From a checkpoint of a small mixture-of-experts model trained on Wikipedia.
Experts: 80 experts in each of 7 layers, 96 squared ReLU neurons an expert, 6 picks a token, a sigmoid router.
Training: a variant of Muon for the experts, 420M tokens, 6469 steps.
Below are experts of layer 3 (counted from 0) of a mixture-of-experts language model. Rows are named router (the router's row for the expert) and show model dimensions 0-111. Each number is 128 + 32 x the weight over its row's rms, rounded and kept within 0 to 255. Numbers have three digits each.
After each expert's rows: "comes before" lists some tokens at least twice as common just after its tokens as in all text. This comes from a sample of Wikipedia text that the model never trained on. Tokens count by the router's weight.

# expert 12
router:092121125179114150098190146101094101184068106176134135073107156156133102163104052141085122156141154131103076167153150125126056111111107145133132128114180111151111178134156126180136059080168130098117134080083103114155128139120112152126105174125126142121123156095103093143178171121127142123146205103135137127140143160147106117172141133110
comes before: "- ", "\"", "The ", " ", "201", "=="

# expert 76
router:149129122081141133127167081154178126190115134136111142158106179218101125129118111114084121085113200111139121130133115078081098137155149186088094175152165119145061105100165157183125060113152063105079128162153155138136059093167086108101153148151117126135192160066061127152169177073138133100090137174125131143116148128170196124174145134106
comes before: "of ", "to ", "in ", "the ", "and ", "by "

# expert 28
router:123098167109070138169143163155103130180132146132113093148091175125142194090140090082101098111124155158140098085125142110128067143146132081158136137155149117066056141060131142118109129098139060122123115103095136144126135068176141164158148112124148147141100089090101121190132194058147133148098119170135058098158121149106122159090126053157
comes before: "| ", "\n", "|", "- ", "0 ", "1 "

# expert 63
router:135108131137069123119172143188159090179085098143144126113131179143135147134067128161072145128145178144180077118133109145132046098111147112152167121105151154093122093075153110155159110071131099092138097080115140125092156151150164093122119119099063135157085175107134161142191126096131158176126140147141065177148094119154069131184125113121
comes before: ", ", "'", ". ", "us ", "i ", "\" "

# expert 31
router:061115144115094150158118116113128058181114150146131130102124124126150116116147107115107144115127159137197079069101081102123090121121124129170163178104133115124155109067107145160176135095162060153167172083118163155108147058172160114140129123121145146127127141113080107193106174087133185143104115167124095131145161178157105154123113111082
comes before: "s ", "0 ", " ", "1 ", "2 ", "; "

# expert 40
router:104105099128134129175136144197144111213113117091100090129162183134140132113128138144128088145130132108124113152168099131108078096198151132158110163128150203161058100131171107220134119093088126088116124090115142123117135116181107129082110096108122189085134165155071154174146119114102124151070119129124069137105088178113069166137164145141
comes before: "(", "| ", "and ", "=", "de ", "was "

# expert 53
router:075103196157188156108138108100128091174105157138106115122076173122120193089057149080130126128104112068152150154103115117094148087112146102147128144118206110128136166123141170182129062109132094117175137123084092146136101092169105156187150146150082156168131120119079099135130141102165120182088164106141089129141117151168094146094119090126
comes before: "| ", "–", ".", "|", ",", "; "

# expert 66
router:140140132129146150134146159182135091166075182084100117100091150126116160137082137135087102083131106109154132132144098122082135086099154185077143172138121150109134188128174139158096107084149025109186110146098138146154150066151165148137146143156094095136158107129098138197141113068155090172144159095136079153100109122143096166119118089093
comes before: ".", ",", "–", "0", "°", "9"

# expert 62
router:100134135180107145107166084158101085186113146129091123111100153116094166130081115155127137118113158122137133185118121098137122121101171084148151133122136176117117128143164106157144070046173116118158152144097119149134116109141143167139132106162143139126133182074108113104154126042147140182136148145110060128091125126121124105119142047151
comes before: "s ", "\n", ", ", "\n\n", ") ", "'"

# expert 0
router:120128114164092134146110141154165048176117175179104072156090110161189107109083098140128107139103141116157077080154107096100116077127124113182141131179147140135095153139188108109171118091136141126095172105111162096113144075164143126163145144084113129123130168056114086119137145100163121160146169153113128121118124126145105113108122097116
comes before: "\n", " ", "- ", "\n\n", "1", "|"

# expert 15
router:082116118125060124107082161100153103139128121109112121122110179143107183166096098099127118167127174078106116116140073135117110070149129127215130178159156189162073144097168090192199148137133077133128184133111128084117153098156093123174165089090071130109132149103035100150160112102153156187081249166085137177147097154111145129147130097119
comes before: "a ", "the ", "to ", "of ", "as ", "in "

# expert 16
router:146159168175135146112126133104122142197110142105123124081103136149156154124154124109081137155120142165122140120169037160086081113161127140119112130111135116125082145094158125170142136104096041103178100113113151109133102135166136103152091084112094176185109130087130142183183123045135137212085129123106075157174164179148079121132144076118
comes before: ", ", ". ", "'", "s ", ".", "-"

# expert 70
router:118080121147130160141165144140145072167096098094146084169149172167143119124106143137140084134126161106151118140155109081115107138148131159144068172158173108141139145145132143220101141172125081046150124173072115123162082136177146134164166118107160125135156153050102072151160175144140145155120156108122061174085130104105140086213125192087
comes before: "of ", "and ", "in ", "(", "is ", "was "

# expert 9
router:133061145156097109154147095180192072176131123103109095134155173150166094136146099179115106166106160085109069114176093123107133095182132153164118179129178156127127128088148119168115089126120136092151118143081146087128137064171178131130110089104140180089162172151102136183117138086134126128158100108128111162113069137149090129143148125126
comes before: "| ", "(", "and ", "|", "=", "was "

# expert 41
router:116141136109136137136091136135138122223136176106098129110128150146131216119100062106082118078101124163125144091139136117135133094196106127086157134095160192150117143121132097136155068109120098133159081166146106132128128090121125183133155177110156170142142114108131125181137092002175130159088137150094037138125104150099107129142105065117
comes before: ", ", "–", ".", ". ", ": ", "0"

# expert 52
router:149121081156126124173140126171118099156104100087149076132102180129186097122136140137097078126121168087094085121168134140091092138153138112172118168165161207153119142105150096201159082147107049116152138147062128085125103088177098141101088091134120200119115132188116147184144148123134126187117103123074100151135078167125088167098115144112
comes before: "(", "| ", "and ", "was ", "B", "K"

# expert 5
router:074134166114087100135122147113098115193146168134119145112104136164093143156157138136110143184098130112160147107154064085115115073158120123140157115128153179119114149107132045176120108108112098092127094111103203141191122052163118092136149128113111157181125162064144101112152129072151144147095131106099040096153164115166079133128148118119
comes before: "| ", "ing ", "ation ", "ed ", "es ", "ated "

# expert 18
router:138107126104136126116109101104153108211097153150108126167113185208093161153085118125101078114132222162120129163081142105141121135167105118158102173164169163136085141067150137154131056110160068087093112156159115176110048111181086080141161122150089147122161162082093130170165162096125144163072165162106086119147113142131210137191151127091
comes before: "to ", "in ", "of ", "by ", "and ", "for "

# expert 17
router:081109125151100150120127137131177043170143130151158136114091143146207129097094083119086149139102153132174110082108118088106049112156163121175146172157138145135133129120213112145150140123161090150131135103116118104155144082108085139156135150067113137109125141108078126129158172118141135126141176173143140100121089069137097103134173070150
comes before: "| ", " ", "|", "of ", "- ", "— "

# expert 46
router:065088137129133140115148149112082093158136133179142131123103135135107164149165161125136151105134151080101146133107088136092137081119075143113134131132169177092117133123171146133131118079158051097131153150124114168139148159160140105171185117114145157130106108124085053189154157100162127144087176070115053114173150075107144189109117103081
comes before: "| ", "of ", "|", "% ", "for ", "1 "

# expert 74
router:109124157102154177161137169145160080140118145116098117135099130180154201086140132118098120149130172144087123097107084128079067142157143125149164138162134141104105165169173083173147092066137138096135132113087096107153122164091076127123151154085155123122146162124106050124197168025119091152125207161119127118180162192139169131141150133180
comes before: "\n", "- ", "| ", "\n\n", "==", "The "

# expert 48
router:131104139170095186101168199183110082171162116123111130141140144117184121120080086151073116199108153096144143103111106090114112076113118097151152132118133120131092162109176087181161066124149116131151125106093093115126115134166172182127168117116135159137137078134042124146137155095198131159107154146120056132103123146157140108107087135128
comes before: "| ", "|", "(", "; ", "– ", ")"

# expert 49
router:081132114169125078118132116150163124188150056149094098133144188166089197100067115155123084170120123154149135147098106127073115094190045107090125121160127151145124103150157059102148122109098115087126118107126152108166094097146137077151138159132092144097101134163064108177144122058154179151105181119102117177090134138102118136182164109090
comes before: "the ", "he ", "The ", "\n\n", "He ", "201"

# expert 36
router:101126138115139095129162144171157109182079163175133098175113140154144122135144129111132122141102135120087128105102098096096121076166111165147146121125144132216096116112096114148140111105158051140129140190106130179141075099115163069125168174087160140150113117136048044134169161118161139131111222121074130158067104131104185128208141151124
comes before: "of ", "and ", "in ", "to ", "for ", "was "

# expert 2
router:107054136113075111090144108151124101164098151092089103113115148168150171090137109152129087159135151168175115159163057114073068149125165111125173119147163180148131087129117069124151130049155133095118144139109136121146123134107163128129116159107128176090179169126134137148118128099131116145077128199143052092157125109192100095145137081094
comes before: "- ", ", ", ". ", "\n", ".", "\n\n"

# expert 64
router:107109123174093139135121113155108106162137101135089086110115162080164186101110109189078094117121136170118151124138102183071077100100145148174134109139151142156139150107139092089144096102130071082117131123065146110177157096161149178125216110075125132164146142110140117148146153052165142229096159153099030168131177132162127132166087095149
comes before: ", ", ". ", "\n", "\n\n", ".", ") "

# expert 47
router:121116090178104100149099126140129111221126067135150125101116144150124181063117070152091127153117136150175141116079104099128099138136139148095164160204114107131153139065193119145200098089135071102126125179126140153127133078164124138179104117101111194147110136123081123170152182099182088127068176150041147155141121109175180159124127090150
comes before: "the ", "a ", "his ", "by ", "\"", "The "

# expert 38
router:130117094130124143082121142144161089189090123170136105156138181177099122087142156109088068160129136128137105140117082124085127118111105188086111148212146094137097122120197114136155100109158107111110131140167177178136097090174116152170135164143075154161133157119084092147169133093150131120049160178097093134093159147168198155134147049132
comes before: "the ", "a ", "his ", "their ", "be ", "its "

# expert 32
router:087164083111112155153129095111101060134067099123123116147149139164153114097113154123101077174131119130130147097120071126102078160161133163092138098189141146144136145109134141176073067098143129122179122108155158132163084101191113128152084162105104167141128159062079097158139169087122128150067178184069065158108162092167101098133162052150
comes before: "the ", "a ", "his ", "200", "201", "their "

# expert 72
router:145103132110115138134140159148175111139124065119147100138142161135146141142150141165127075092105171104151106104169092181106111108140117138144179136179184090127100134108120065196119126122175083090154091143099180158114144091101147163156182104153172137118093129107073071173100122043193167178147158122091060165096079086150091160164078101104
comes before: "| ", ": ", "(", "of ", "|", "=="

# expert 34
router:089144104077129124143149125137163081193089111171098127152130133167145235135081125107096157142113185125126135134128101134125099139132114119162088148120175138151091106117161108140136115088130013117106117151146117168159081067098061120075096152103085168105148122052094108161168163065130180159095125165162139133136152139183160136152204111088
comes before: "to ", "in ", "as ", "the ", "by ", "a "

# expert 6
router:131071120075129105168176132169113049148148159181121085126107145131185124102122158141094115101090176129156094141098072151148110084139155122191134087163213169101116181113155120163115112111130122117180159137150148129109111088146134148133157160129188122152069100111062123214113116074120128159129122191133067130179136154130138138136101091146
comes before: "\n", "\n\n", "- ", "= ", "s ", "=="

# expert 26
router:122133105153155111087153068130129074174127090101079151104146109104167192078115126141112082121101153152158102152074105117091097115154132149130119113147164155110135137134158089144124106103167106076103102103047140096119085144140153120107135096121084094117131140152103093144130134076170165137055159170112131152132173134157111147135134144138
comes before: "\n\n", "The ", "In ", "He ", "==", "It "

# expert 69
router:141122148151092133142099148106110124200117135066126093127147129136210178143148135168092082143136135169201091113119069124110129065110148096129088062174179186150120165144176086171163098087147068094182137142125119137152095156185118115167123110093140165107132111122117092160195142068180104186148111172122054092134105124133087091166148114091
comes before: "\n", ", ", ". ", "\n\n", ".", "- "

# expert 79
router:124140134121159129108147164118111130218144149171137130148141142122116135132115113107071108136139155192170082180122038139147125075149090122099084127113097123120166135072125111167112049045130066067128114109122141116162118100117118140143186171065081141121160148088117158168157137083131124147105165154073104094176150149187117115154140096115
comes before: ", ", ". ", ".", "-", "'", "ing "

# expert 60
router:104131096137097133116079111170141103190152095165110150161068175179134198097147098076072157164150173119126127098137166139158158089193138141141138167162137169128079081070165077176178131113156066080153204147098109147123094073140133126151098064118095148104094178115066078145200108052141157157111170171140085122115061143138139160132111054107
comes before: "the ", "a ", "to ", "in ", "was ", "his "

# expert 1
router:137157186141096137089115139130101138193130144132114115100094130128188203104103092110071106164061112183126143143151032141099109110098117154104109095119112084143125162133169124158148120074108026107144126141134117103171092125148122180123163165127110153137156148069131115170156121027151167128157141146125068108154135117137115111123152085128
comes before: ", ", ". ", ".", "-", ": ", "\n"

# expert 44
router:091067161183153150110113142129123116169108086071074061106111133143139101124126084116137110140151165121145126119141135129115095095155101157172149188186168155145117148100146101159125110097112083119168132120090076119142113053175123164185204127171138129156125092115062080138106153134178079186127157145142081161080063090136149152103126117100
comes before: "| ", "|", "(", "of ", "in ", "/ "

# expert 13
router:121105147117087139075189093110085067156063120112117132094124168109110131091146100148108085116123148096158118130099104083102076113141134137143093178124165109112106141148153161151132078102120125057134097115139124121121090118121176109143120114119079111078121132079122095130173126123171149170091135164086064188097151142147126139165133116113
comes before: "the ", "and ", "a ", "The ", "which ", "but "

# expert 51
router:157099095141130142166151152146152099202105090087162114131105183162168110095131119147096141130103168093114130147179049117068070109163117137187152171170152183101103125101117075209162115095134088100171136164076171079149111105152093082119084090096122191149164152155129102154110170107162133113123134113103117183124087161193106142145133121126
comes before: "(", "| ", "and ", "of ", "was ", "in "

# expert 29
router:090120140118176159153144110111110123186111145108177077160073129172153122152128101086041135135138157127135104114183058130082138116141119144142165156138161086130095126108139103173138127106154047150179183145073092190114158103095138119170143118100135099166162139102068093145180135096164145150092214168116137148117168096149161081139136098072
comes before: "of ", "to ", "in ", "for ", "been ", "with "